{"balance_loss": 0.00693, "balance_bias": false, "lr_router": 0.000995, "tie_word_embeddings": false, "max_steps": 4482, "dataset": "wikipedia_en"}
Below are experts of layer 6 (counted from 0) of a mixture-of-experts language model. Rows are named router (the router's row for the expert), gate (a neuron's input weights, with its number), up (a neuron's input weights, with its number), down (a neuron's output weights, with its number) and show model dimensions 0-127. Each number is 128 + 24 x the weight over its row's rms, rounded and kept within 0 to 255.
After each expert's rows: a language model's description of what the expert responds to; "comes after" lists some tokens at least twice as common just before its tokens as in all text. This comes from a sample of Wikipedia text that the model never trained on. Tokens count by the router's weight.

# expert 43
router [108 147 163 102 153 139 154 138 149 149 118 151 136 103 176 129 121 127 126 171 164 140 108 133 147 127 158  99 105 126 149 144 121 161 156 156 113  92 161 135 136  97  89  88 153  91 106 178 101 134 128 165 141 164  96 115 113 138 166 174 134 111 114 129 156 117 118 103 106 124 154 104  91 104 146  92 136 144  67 181 129 148 135 146 130 110 127 173 101 121 136 117 153 152 140  93 127 161 104 123 169 157 109  96 104 127 149 165 103 114 104 121 136 126 150 159 146 139 133 124 128 140 149 109 146 119 128  97]
gate5 [122 143  97 169 131 162 120 118 124 147 129 143 109 104 121 107 125  91  72 155 128 101 133 123 134  97 122 120 122 129 125 164 139 128 149 152 126 118 130 115 149 217 125  95 121 144 105 136 131  78 103 143  98 167 124 149 146  87 120 113 156  99 161 154 104 115 137 127 173 127 132 112 155 132 128 104 150 103 154  69 188 160 132 142 114 142 135 150 111 104 158 126 137 159 107 157 139 119  99 161 112 137 115  88 108 113  85  98 129 137 131 147 135  75 132 113 103 155 102 154 141 130 153 103 111 135 117 136]
up5 [140 128 180 106 133 135 164 113 114 113 131 102 111 145 172 108 126 134 169 112 137 120 144 116 167 141 108 139 117 153 110 174 129 131 108 177 134 118 187 158 123  62 133 140  86 125 135 122 128 151 125  97 128 116 103 156 137 152 120  90 143 134 135  93 114 130 163 166 126 147 122 141 165 147 134 155 125 144 140 135  87 125 126 139 153 131 133 150 130 150  93 141 148 151 125 130 168 135 155 101 146 104 152 154 127 133 132 157 178 143 151 133 137 169 102 152 104 121 150 122 187 136 106 158 156 140 152 194]
down5 [155  99 119 141 109 125 151 129 114 144 150 170 109 153  95 157 142 122 128 132 131 152 141 115 133 126 137 110 132 137 104 151 121 113  71 121 163 108 121  91 155 135 149 108  95 151  97 149 136  91 133 126  76 107 102 158 141 118 127 144 161 126 126  84 102 133 129 172 127 174 135  93 100 139  87 144 139 105 136 129 150 105 128 116  98 111 165 100 129 155 127 115 102  85 121 128 109 124 136 155 101  99 136 139 108  69  77 139 166 142  98 131 188  93 136 146  76 116 127 130 154 141 122  88  98 119 114 135]
Pipe separators between cells in wiki tables, especially header rows (Votes | %) and |---|---| divider lines.
comes after: " ", ")", "4", " —", "5", "3"

# expert 57
router [ 93 122 116  98 101 119 178 110 116 154 102 134 104 110 141 144 147 165 142 153 158 146  85 106 149 121 159  95 102  97 143 154  80 152 154 125 122 116 153 117 111  75 109 105 147 104 114 161 133 142 114 105 126 149 112 142 103 131 140 152 109 116 124 143 141 114 129 172 125 107 163 117  90 101 145  92 137 132  93 154 113 135 149 127 155  80 154 148 132 134 130 102 155 167 154  94 105 158 115  93 153 147 124 118 103 133 170 155 100 103  96 143 109 105 160 190 114 127 147 153 122 137 142 105 101 136  91 134]
gate5 [109 113  98 119 120 124 128 108 106  90  96 107 111 103 117 106 117  97 130 132 138  92 116 188 139 114 129  98 115  85 115 112  96 143 114  78 146  97 136  87 113 128 132 152 116  99 106 122 159 149 106 115 114 130 143 123 136 120 143 122 168 137 191 124 119 159 130  96 121 101 129 114 134 115 117 126 138 134 202 102 126 153 108 108 131 101 148  96 175 117 100 163 144 103  89 139 114 121 165 132 100  99 117 127 138 104 109  98 190 112 127 143 150 115 116 157  97 108 103 146  77 135 150  98 110 129 114 155]
up5 [134 148 172 115 124 100 140 106 113 110  99 121 117 120 142 153 125 111 137 129 127 142 126 150 162 127 121 134 121 100 127 124 103 116 118  92 138 136 118 109 135 126 155  98 115 103 126 101 124 135 140 151 128 146  82 105 104 123  98 119 166 130 155 158 106 160 149 131 103 106 116 139 124 148  93 128 124 110 178 154 123 156 157  98 118 123  91 147 182 130 105 119 168 101 106 120  95 140 127 141 169 166 178 129 124 184 116  92 126 100 122 189 174 160 158 141 121 125 143 124  48 160 136 139 159  95 127 117]
down5 [115 119  86 163 149 157 173  98 144 105 118 139 112 116 132 119 139 133 119  99 106 167  83 111 121 152 154 154 163 113 180 105 134 152 137 126 147 140 126 109 136 117  85  94  93 118 124 141 109 140 114 129 111 138 135 100 121 105 143 134  87 132 132 154 148 198 149 114 112 121 120 109 128 135  80 109 162 128 115 149 129 175 135 137 122  94 114 141 132 149 136 107 116 150 126 102 116 128 122 160 133 129 124 109 110 126 132 101  63 134 124 215 127 119 188 110 134 142 173 171 118 147 125 108 118 112 108 125]
Pipe separators and header divider rows inside Wikipedia tables, especially asteroid discovery lists, fight records and sports statistics.
comes after: "0", " ", ")", "4", "%", "3"

# expert 24
router [140 120 175 132 121 129 100 138 116 168 151 120 149 137 139 134 163 163 124 116 115 152 177 122 103 153 154  96 160 153  89 146 125 114  80  87 102 157 138 165 105 133 110  77 154 132 142 144 123 141 125 162 146 103 105  91 130 137 145 140 164 153 161 102 136 149 128 126 133  77 114 135 118 100 121  92 104 149 125 150 117 126 108 151 132 150 113 165  96 105 122  76 155 178  90 165 140 114 139 117 130  96 133 165  99 137 132 140 143 110 122 111 169  97  95 144 150 149 137 105 147 110 129 145  93 134 158 148]
gate1 [149 140 148 121  96 129  92 128 123 117 119  84 146 128 100 153 166 164 140  75 100 122 159  97 103  97 140  97 118 166  89 157 156 129 130 135 122 103 120 116 133 116 131 150 116 128 148 117 124 134 121 132 164 122 163 124 136 137  78 100 184 139 142 125 128  91 144 106 147 167 131 145 113 133 136 105 135 126 165 122 114 153 120 123 143 105 141  93 114 122 126 115 148  54  97 148 111 198 127 111 146 142 111 122 162 150 107 128 180 144 126 124 101 112 114 122 203 130 134 112  99 102 150 120 118 157 130 138]
up1 [128 125 151 109 150 120 165 139 133 117 145 155 127 143 135 114 127 106 188 156 172  88 162 109 129 117  88 144 120  83 139 121 114 156 189 114 111 103 116 156 145 111 160 149 164 123 147 100 136 117 149 120 109 170  92 178 123  92 121 129 135 112 114 120 121 150 144 105 155  84 152 128 127  94 130 145 134  97 111 119 149 107 121 129 125 132 136 135 123 129 136 116 105 145 129  96 135 140 155 130 120 111  80 189 113 189  82 151 122 129 115 142 165 124 138 115 134 105 115 119 167 156  99 124  79  95 167 127]
down1 [100 177 161 188 103 103 106 119 129 129 125 128 121 141 133 193 140 114 124  58 104 134 132 149  92 142 107 109 129 132 130 106 121 130 124  88 103 113 171 133 151 142 143 101 120 154  98 142 159 101 108 150 155 121 137 134 167 133  89  96 123 155 121 144 147 100 105 150  94 108  72 157 148  99 126 102 109 152 109 110 162 104 129 133 157 141 146 123 121 133  77 134 161 171 135 138 127 123 146 148 138 129 120 150 126  93 141 140 137 115 123 146 136 147 109 146 197 132 128 137 105 103 139 120  82 115 140 105]
Inner word pieces of foreign names and places and of ordinary words, such as U-ed-a, Z-ed-ekiah, tor-ped-o, I-cel-and.
comes after: " I", " N", "2", " U", " Z", " E"

# expert 19
router [148 120 113 135 114 142 140 115 105 126 130 100 143 161  89 131 114 106 104 128  93 100 145 160 153  95 160  95 148 121 141 144  92 121  95 129  87  73  97  96 171 110 114 146 150 124 127 146  79 155 131 155 146 101 116  92 126 109 144 113 174 112 155  88 131 110 143 117 112  87 123 110 122 110 131 160 133 155 117 167 145 139 144 124 164 131 140 150 167 142  89 134 103 174 146 129 158 162  99 171  81 135 136 131  92 122 138 134 130 143 146 136 160 156  95 137 117 115 111 143 162  97 154 146 138 146 134 176]
gate0 [110 147 118 128 139 135 146 108 188 128 130 142 125 125 131 111 116 117 150  94 146 113  98 106 144 144 114 122 139  94 138 114 145 115 166 113 192  89 138 184 125 166 126 133  97 119  88 154  86 140 137 125 132 141 106 102 182 125 117 118 124 100 144 125 115 102 106 121  97 113  98 104 118 149 129  83 127 122  97 149  99  57  69 130 132 101 150 151 115 134 121 108 112 143 121 156 115 126 191 152 125 144 141  81 155 151 154 146 114 130 123 124 131 159 143 177 116 140 145 148 115 129 122 106 126 163  91 127]
up0 [128 138 113 122 137 108 128 114 126 126 161 127 161 116 154 101 107 120  97  92 160 164 117 120 137 109 143 132 149 174 142 141 112 123 112  95 124 135 104 167 145 113 163 121 160 123  97 195 131 171 129 101 120 139  75 100 138 114 131  93 116 149 122 151 148 143  99 178 131 139 126  84 197 167 172 136 110 154 138 134 168  92 135  68 141 129 123 105 145 146 116 137 149 121 100 102 138 125 125 122 161 135 117 141 117 101 120 116 156 173 130 177 149  98 134 146 114 150 134 129 129 142 129 129 164 115  95 114]
down0 [166 127 122 118 140 144  81 136  84 172 123 180 163 107 164 131 120 169 143 182 124 132 109 130 151 156 111 160 140 151 176 111 169 173 138 130 131 134 104 131 111 129 128 148 141 148 153 132 136 151 160 121 138 163 160 145 105 101 174 165 140 134 122 157 100 138 133 100 128 137 126 109 116 192 150 151 147 190 140  97 154 140 157 114 140 122 160  99 118 140 147 142 162 118 141 100 106 123 150 137 120 152 166 158 155 121 155 131 143 128 135 114  86 161 124 108 127 151 139 138  96 157 111 129 140 131 110 118]
Single digits of dates, years and scores inside sports and election tables, plus row labels like DF, MF, Turnout.
comes after: "|", " ", "1", "2", "0", "9"

# expert 38
router [139 122 162 165 127 168 144 150 139 117 145 122 116 132 150 112 119 145 111 138 127 146 161 118 136 110 126 141 115 122 107 159  84 149 177 123 134 129 159 163 142 122 156 123 115  90 101 146  94 146 128  65 156 160 120 138 190 117 164  83 146 128 117 113 129 160 168 132 129 132 154 128  93  81 160 150 125 128 127 134 146  82  98 128 164 104 131 147 147 145 137  93 119 152 139 128 169 132 105 116  98  91 113 173 155 140 147 107 137 167 148 126 145 107 115 135  84  96 151 140 162  99 138 104 102 122  99 147]
gate0 [108 123 142 159 150 141 162 127 149  87 129 126 139 138 118  82 124  95 108  96 152 116 155 114 144  95 117 171 151 137  99 133  47 160 119  82 131 105 129 180 108 124 130 132 145 105 114 138  83  88 123 144 117 142  70 172 134  99 178 121 144 128 139 151 123 143 156 140  84 106 119 137 124 141 122 119  97 132 133 121 128  89 130  67 126 130 107 155 125 122 154 124 133 123 123 150 154 125 140 142 110 129 132  94 138 135  85 172  87 109 101 124 158 109 133 102  91 121 153 134 123 153 142 148 139 141 105 115]
up0 [125 107 111 108 109 140 149  97 108 141  86 125  92 147 145 135  91 131 144 183  95  78 108 144 127 160 141 119  98 142 168 146 125 131 163 128 110 104 133 154 154 120 168 123 128 127 146 103 117 101 149 125 117 125 104 131  86 138 167 130 161 135 147  88 110 129  78 102 123 171 140 174 140 147 138  97  78 122 136 134 125 149 117 121 140 111 154 115 139  92 138 118 104 127 111 156 108 120 139 153 119 152 106 133  94 118 105  97 112 149  94 121 157 173 116 112  94 111  93 155 187 129 150  88 159 148 163 136]
down0 [114 148 132  87 140 140 167 147 147  82 130 103 103 154 147 107 179 150 114 185 107 137 146 130 153 116 116 145 129 129 132 117 139 137 155 138  97  95 133 113  98 120 114 123 123 174 144 133 116 123  96 141 102 124 101 134 163 100 143 144 122 136  77 195 144 106 153 150 133 141 137 132  97 140 108 168 121  61 111 137 135 104 102  91 117 145 123 125 113  93 115 126 152  88 143 144 107 139 117 117  78 120 139 132 109 142 149 125 139  95 146 137 141  98 160 163  83 170 134 138 137  96 158 180 126 141 123 136]
Single digits inside long numbers, decimals and coordinates, such as population density figures, times, averages, plus units like %, million, acres, ″.
comes after: "0", "3", "5", ".", "2", "4"

# expert 26
router [107 103 143 118 101 150 160 132 114  83 132 109  88 122 123 144 132  89 168  99 136 134 113 121 137 140 128  98 165 109 116 149 115 155 106 146 108 148 134  92 142  97 152 160 158 143 119 130 140 146 149 118 104 122  94  92  71  90 117  95 134 115 148 111 119 165 143 102 132 125 144 110 134 111 108 119 161 138 138 118 118 149 181 132 136  82 162 133 137 135 153 150 148 158 139 148 119 151 154 105 126  92 125 138 175 167  89 138 141 137 109 178 121 170  99 128  85 116 135  94  91  97 114 140  78 121 155 151]
gate0 [122 148 108 157 117 144 131 194 116 119  83 134 105 146 127 132 153 133 126  82 145  89 124 107 160 116 106 151  98  93 120 151 114 145  93 120 130  95 108 116 133 147  90 176 118 174 175 132 126 119 136 146 116 152 119 182 137 122 127  80 124 126 110 140 129 121 149 137 139 122  92 122 169 134 129  66 139 119 104 130  95 125 127 147 121 161 125 117 149 106 150 141 100 127 114 122 147 121 122 153  98 116 127 150 132 135 124 126 160 152 109 110 156 115 136 107 151 160  64 101 133 102 112  60 123 180 150 120]
up0 [110  95 171 134 139 103 115 161 176 133 135 134 124 120 184 131 116 118 156 138 167 135 158  80 118 113 128 140 122 113 135 118 148 116 154 193 108 148 110 110 136 113 128 137 121 163  99 151 121 116 148  99 106 105 146 120  70 138 160 155 108  93 126 161 147 130  92 117 139 148  98 136  98 108 166 155 116 120 133 137 125 149  82 170 154 110 131 151 114 126 176 133 145 173 108  82 137 137  97 125 166 143 104  62 139 107 141 122 120 110 132 143 174 134 116 111 103 132 122 101 147 103 130 110 117 117 109 142]
down0 [121 148 121 122 133 131 112 117 106  88 130 128 101 124 111 106 109 141 141 147 151 134 133 144 128 129 117 133 132 120 115 140  64  93  94 114 118 122 152 123 119 127  98 142 120 151 100 136 139 125 143 127 125 136 136 128 102 110 142 110 133 114 149 145 163 164 111  95 151 158 106  90 118 129 162  71  95  98  40 130 148 129 144 123 104  95 165 129 106 158 113 163  75 153 127  85 114 138 140 141 171 102 157 145 146 139 162 173  77 102 141 144 114  90 123 113 120 120 132 143 134  62 124 102 113 106 102 132]
Date words and digits such as on, of, and day numbers (February 28, May 14), plus endings completing title words: Nightingale, World War II.
comes after: " ", "2", " on", " War", " On", " January"

# expert 32
router [128 123 115 129 171 138 141 155 160  91 168 156 138 131 160 145 115 109 103 161 165 149 122 143 153 162 153 127  87  97 176 160 155 139 140 154 135 136 151 138 130 136  95 113 109  86 142 102 173  91 147 139 127 134  93  94  91 136 134 142 122 136 123 107 139 144 115 115 100 132 129 118 168 163 149 150 149 145 136 113 114 143 124 145 157 108 127 141 139 146 103 125 154 170 148 132 145 113 113 121 106 133  81 100  89 133  90  85 165  92 153 122 169 114 114 160 109 101  88 151 150 131 115 110 132 171 147  82]
gate1 [126 131 123 166 120 143 155 140 159 127 121 119 121 169 132 134  79  86 161 143 103 100 135 130 131 148 193 137 134 100 139 110 126 133 111 136 164  92 121 108 154  89 141 128  85  89 150 115 129 113 107 175  84 137 104  86 123 141 120 143 110 129 118  63  95 114 147 103 134 160  84 180 129 176 105 137 151 114 141 132 138 100  79 125 142 112 115 122 121 131 164 106 170 147 148 145 135 131 102 149 135 155 178 117 110 103 146  99 119 131 106 136  92 123 121 124 126 148 109  81 128 133 122 127 111 130 120 100]
up1 [156 141 130 126 128 120 158 105 131 123 165 125 110 116 175 116 136 137 122 161 127  88 132 116  98 128 147 148 129 139 128 129 128 190 145  66 102 105 119  99  88 135 149 134 118 125 148 122 115 150  82 102 124 117 141 132  71 107  97 117  80 153 138  89 109 140 121 178 118 147 115 117 137  99 147 152 126 153 133 169 126 115 118 149 119 138 112 157  89 121  99 114 125 123 107 115 131 144 133 100  82  94 105 182 118  96  85  50 169 144 104 121 145 124 120 158 136 110 117 131 120 114 119 131 134 120 133 172]
down1 [112 131  98 168 129 102 139 106 107 174 104 127  98  81 135 139  79 134 125 120 136 136 159 131 148 103 126 137 115 146 115 100 111 128 113 147 147 118 106  99 151 121 110 158 166 135 149 150  99 120 154 138 139 170 144 159 139 136 149 120 121 109 166 135 123 120 147 120 128 165 130  94 124 157 150 129 117  97 100 121 101 112 115 126 177 177 134 123 119 113 142  82  70 147 157 112 157 118 137 147 100  98 130 154 120 185 139 138  68 150 181 136 109 112 134 137 127  61 160 111 116 131 129 151 113 116  92 131]
Punctuation joining words or numbers: hyphens in compounds (best-of, low-density), en dashes in ranges and scores (1993–present), slashes, apostrophes, parentheses.
comes after: "0", "5", "6", "8", "3", "2"

# expert 62
router [141 140 110 170 147 138 150 150 146  99 157 155 148 136 146  89 110 100  93 137 103 145 107 107 156 144 150 151 128 121  83 105 143  92 107 100 139 119  98  62 126 153 113 112  92 108 123 134 149 112 126 155 122 101 140 138 111  97 147 103 119 165 116 128 161 105 160 139 146  91 161 144 149 152 148 141  96 104 143 131 157 103 149 112 135 170 153  82 157 100  98 134 110 140  86 137 132 125 114  89 156 100 107 120 167 132 111  89 164 171 117  99 145 127 158 123 124 150 177 112 146 129 143 140 124 128 112  93]
gate0 [169 131  97 133 145 109 142 131 138 111  99 142 156  97 124 143  87 139  75 114 144 121 122 148 109 122 108 118 109 125 153  79 131  98 139 134 134 118 136  98 131 144  83 118 145  95 142 162 138  79 105 116 120 174 125 165 185 141 140 116 173 139 134 124 122 134 134 115 119 139 112 153 132 115 162 152 130 124 125 113 165 116 154 124 117  68 138 182 109 143 125 146  96 152 129 173 116 126 152 115 123 115 125  97 114  81 121 178  89 159 147 115 115 148 110 165 161 147 137 110  70 142 133 164 120 104 153 116]
up0 [168 138 159 161 121 109 126 116 102 173 172 162 148 119 142 110 147 125  88 131  85 112 117 149 114 133 174 135 134 125  92 112 105 114 134 127 138 161 148 111 162 158 113 109 129 102 138 154 105  82 167 147 122 142 145 117 153 122 123  97 174 169 150  70 132  96 155 121 153  93 105 150 125 156 165 124 115 161 126  88 119 124 112 132 125 103 141 119 102  68 145 137 132 154 120 138 153 126 104 146  86 109 148 115  92 133 111 141 152 156 160 133 115 136  99 107 142 165 117 127 122  98  93 132 136  82 141 128]
down0 [123 147 103 110 109 120  68 133 166 112 125 107 151 138 111 116 132 109 101 117 125 137 124 168 140 125 134 193 144 167 131  92 151 107 146 157 125  93 132 180 147  88  94 118 130 139 164 128 107  98 105 101 148 117 165 109 121 125 143 141 141 125 126  76 109 111 127 129 134 126 148 129 120 133 113 124  80 116 109 125  77 107 131 134 171 148 124 126  98 177 183 131 152 102 133 122 134 140 138 173 141  87 132 167 146 124 104  63 153 149  95  98 101 126 134 111 137 120 111 143 127 144 164 105 113 124 122 153]
Capital letter or consonant cluster beginning a split proper name, often foreign: T-awoi, P-oni, Gh-azi, B-jörnsson, W-enxin.
comes after: " \"", " the", ",", " (", "-", ":"

# expert 3
router [105 125 134 185 127 142 141 129 147 110 126 161 132  87 156 141 123 120 165 171  96 162 122 130 170 133 100 120 198 134 137 108 167 140 124  99 130 121 144 126 126 169 121 101 135 119 163 118 149 118 137 146  82  80  95 148  97 112 140 170 138  96  97  85 116 185 135 151 112 116 166 113 148 124 104  90 142 123 122 124 121 139 108 118 120 110 118 148 150 146 142 127 131 114 132 106 130 131  98 131 159 128  94 102 131 110 120 109  60 153 141 129 152 132  81 122 145 105 159  88 145 120 127 136 143 123 170 145]
gate0 [124 120 135 161 160 102 131 171 110 146 150  87 107 103 139 113 175 147 112  95 108 121  70  97 144  89 170 130 159 127 134  91 152 148  85  79 111 173 159 100 150 126  78 144 128 183 139 124 140 135 147 139 107 132  97 111 118 120 134 140 122 121 129 159 121 120  93 125 110  98 103 108  97 132 143 111 153  74 101 119 119 143 130 155 102 101 137 144 163 113 101  92  95 116 127 152 122 123 148 127 144  97 157 158 127 125 119 109 125 131 143 108 145 154 129  90 116  83 116 138 106 115 115 170 156 126 146 123]
up0 [145 124  90 132 166 106 142 158 172  77 160 156 124 123  98 107 116 132 126 113 152 126 108 132 126 129 152 131 147 152 146  98  94 119 121 177 163 101 155 106 119 143 108  84 135 120 112 138 142 124 109 146 132 184 111 145  93  94 133 176 131 169 144 139 100  85 139 117 155 123 130 125 111 120 144 141 120 128 116 122 133 136 142 157  85 124 121 123 133 116 137 121 159 137 134 168  83 149  99 143  85 166  80 126 131 113 153 144 109 111 124 123 184 138 109 160 176 164 154  86 145 115 154 129 163 132 151 104]
down0 [135 172  90 107 107 150 144 129 159 114  78 135 148 150 115  81  90 137 114 113 115 126 111  99 133 170 155 131 146 119  91 143  97 121  98 152 119 150 123 152 123 152  92  70 103 158 126 136 105 113  77  95 129 168 139 139 100 101 116 128 132 132 164 127  93 142 104 116 138 133 117 129 133  82 120 101 126 142 100 133  81 201 122 160 128  79 166 156 142 139 104 118 122 110 167 122 100 113 112 137 117  95 120  94 107  87 133 131 145 104 102 146 166 105 148 136 136 140 115 140 125 141  99 120 124 129 127 122]
First letter of a word split into pieces, often after a hyphen, parenthesis or quote, as in out-of-date, broker-dealers, (semifinals).
comes after: "-", " (", " \"", "–", "/", "'"

# expert 16
router [ 95  92 153 150  94 124 121 119 155 118 149 125 138 119 103 173 115 132  92 120 145 114 151 153 177 120 128 111 127 111  82 113 127 127 112  93 167 128 151 133 129 155 158 134 141 129 153 145 110 117 164 141 129 131 104  88 137 120 162 130 171 137 105 137 132 134 109 169 132 111  91 209 115 128 110  71 129 154 171 173 184 171 151 136 149 120 132 132 160 117  89 128 103 159 135 130 139 145 106 111 141 135 113 141 134 121  96  92 155 122 118 127 166 116 150 148  90 143 115 157 130 134  99 125 162 112 108 142]
gate0 [ 87 111 109 156 127 144 144 117 109 102 131 191 103  97 169 128 111 103 156 150 114  90 103 159 114 117  97 109 162 107 132 117 114 122 101 104 145  91 159 137 121 124 161 168  72 135 141 109 141 134 139 139 126 188 105 111 136 128 150 150 127 132 118 115 134 143 133 123 105 140 161 124  91 151 109 109 148  98 127  90 106 121 134  96 136  78  74 123 116 109 134 126 101 127 105  84  81 151 121 110 161 133 139 133 113  92 144 121 130 171 122 134 134 139  96 138 144 136 132 142 149 151 128 115 164 130 201 133]
up0 [123 175  81 144 128  91 152 129  80 142 113 112 138 132 148 119 124 147  80 128 134 139 185 120 107 134 153 126 141 146 114 135 183 127 137 168  84 161 146 122 113 127 128  93 143 187 127 152 103 108 108 126 102 145 108  79  86 102 103 113 153 129 120 122 137 123 131 122 100 131 145  83 136 116 129 121 111 154 107 115 122 195 158 151 134 166 147 137 176 154 113 136 107 105 121 159 177 131 108 135 123 126  96 133 131 147 141 102 115 146 147 148 125 114 114 138 168 140 146  99 160 145 134 102 104 154  95 140]
down0 [128 141  80 104 113 105  78 152 152 119  92  88 147  97  93 103 144 125 113 123 131 135 107 118  98 128 129 128 103 146 142 132  97 148 127 130 103 122 105  80 125 146 131  91 124 137 122 150 170 133 148 133  95 113 142 108 104 114  96 135 112  95 157 137 160 102 171 124 165 150 135  90 126 130 130 145 118 105 120 151 158 103 116 122 125 113 103 125 186  88 134 159  96 139  95 129 110 134 104 145 142 140 166 133 165 120 126 112 155 125 145 208 127 130 128 113  99 123 111 172 117 145 151 142 145 198 105 148]
Inner digits of four-digit years after the first digit, as in 2008, 1980, 2024, in dates, filmographies and career lists.
comes after: "0", "1", "9", "2", "8", " (#"

# expert 35
router [163 127 150 190 141 162 173 115 139 119 146 146 164  79 147 167 122 118 133 133 154 109 110 141 140 143 141 132 118  81 152 158 123 150 162 158  85 133  99 119 106 133 159 104 110 122 126 131 131 138  98 134  99 150 103 165 100 109 124  76 133 113  91 109 127 163 108 112 137 124 128 108 185 134 132 113 115 150 147 146 131 146 118 156 172 114 135 112 188 131 116 142  94 167 129 130 115 138  92 139 124  86 129 150 133 127 152  58 123 127 152 129 146  84 161 139 130 103  96 125 147 160 140 121 116 128 123 133]
gate1 [119 133 150 160 124 147 173 134 152 114 154 134  94  91 160 139 149 113 143 161 156 125 128 113  90 125 142 120  98 125 160 138 111 143 141 190  87  67 152 137  99 111 122 138  98 158 128 150  99 173 128 141 182  93  89 144 119 150 145 119 124  88 122 156 113 157 111  92 125 135 121 123 145 121 105 120 175  74 132 134 108 141 111 119 153 139 160 137 168 134 102 152 117 104 106 133 107 138 148 149 136 125 142 162 130 122 144 121 129 189 110 140  95 142 178 145 109 108  96  89 122 134 138 135 125 126 129 100]
up1 [108 101 139 151 100 133 132 114 124 130 155 141 131 136 107 180 132  95 155 143 107 110 114 161 109 112 110 167 104 110 122 116 105 105 133 170 165  67  96  97 106 149 143 161 114 116 151 143 154 175 161  88 146 124 129  98 114 152 155 166 130 121 161 155 114 153 109 125  76 143 155 109 146 134 112 126 187 136 104 115 125 142 117 107 153 118 136 125 156 132 123 193 138 124 108 138 147 154 152  92 163  86 130 137 152  96 162 100 109 127 153 103  93 136 155 143 137 150 128 108 107 117 118 115 134 157 104 104]
down1 [118 150 134 142 164 102 144 146 132  97 124  77 164 180 143 162 200 134 110 147 121  98 130 133 110 108 137 128 138 115 111 112  95 111 133 117 130 125 174 152 127 116 111 170 175 131 116 158 134 106 113 151  90 121 100 137  91 154 157 111 134  80 121 123 112 119  94 107 125 145 131 124 162 116 132  94 169 114 145 136 134  97 106 162 127 152  98 132 137 155 136 126 138 104 122  76 122 141 138 149  94 156 145 124 168  95 130 116 125 131 153 112 124 104 163 127 149  86 114  86 153 119  67  95 121 106 141 131]
Digits, dashes, colons and commas inside scores, dates, times and measurements in tables, such as 6–3, $10,000, 5:00, 5 ft.
comes after: "0", "6", "5", "3", "2", "–"

# expert 12
router [144 122 120 184 154 128 141 132 103 158 118 117 145 131 126 126 120  87  99 147 100 105 150 145 135 127 126 130 141 101 158 157 115 131 103 100 112 111 132  94 133 146 139  70 142 111 149 163  92 116 159 116 164 149 144 148 116  98 115 110 140 162 116 129 113 134 146  90 142 172 102 137  91 134 151 161  82 157 160 147 119 137 158 160 143 119 130 137 144 160  96  94 182 141 140 113 136 150 100 123 146 111 146 164  97  99 157 108 129 179 157  96 116 144 114 144 156 133  95 149 175 129 154  72 135 134 133 144]
gate1 [141 123 117 125 148 155 156  76 132 124  88 124 124 116  94 112 160 134 127 124 166 140 134 144 120 103  35 122 152 145 117 128 137 145 164 149 110 101 109 136 115 153 129 143  93  89 154 117 140 117  82 119 141 162 116 128 129 111 166 112 148 131 118 115 123 121 146  88 123  97  88 135 140 106  96 148 138 131 150 129 139 159 131 156 147 172 153 102 105 109 108 103  92 111 100 170 133 113 165 163 124 109 154 124 151 112 125 147 151 125  78 114 122  96 117 108 137 189 155 162 131 135 143  94 139 130 165 133]
up1 [124 135 122 150 138 147  85 150 140 141 125 138 151 143 118 126 107 100 125 109 142 119  71 148 158 147 158 142 126  87 125 110 120 121 158 154 145 105 152  96 146 104 164 150 118 130 109 156 132  73 102 119  98 111 126 114 143 152 148 135  87 176 153 138 123 160  78 137 154 115 159 130 178 108 136 137 145 127 127 139 131 141 111 134 114 138 107 171 156 141 111 142 112 145 156 135 181 145 114 105  98  80 120 139 132 111 132 130 132  85 157 130 122 172 174 153 140  81  85 128 154 149 116 143 109 141  71 100]
down1 [154 164 145 104 138 110  88 131 131 127  94 148 147 141 143  91 136  50 144  92 128 157 140 119 126 126 146 146 176  99 141 119 137  81 110 106 143 104 154 145 145  95  91 124 177 147 143 109  77  96 104 117 106 122 142 122 120 142 167 123 108 211 130 140 126 135 160 135 125  90 128  97 118 139 140 112 113 126  94 121 125 132 154 112 164 125 154 142 130 107 120 149  90 100 103 151 153 130 157 107 127 155 123 164 149 107 137 109 151 102 148 115 135 126 129 137 117 127 103 102 127  93 139 119 105 163 156 164]
Digits in sports and result tables and semicolon-separated statistics, including goals, scores and GF/GA columns, such as 6–4, 1:15.
comes after: " ", "1", "–", " +", " −", " ("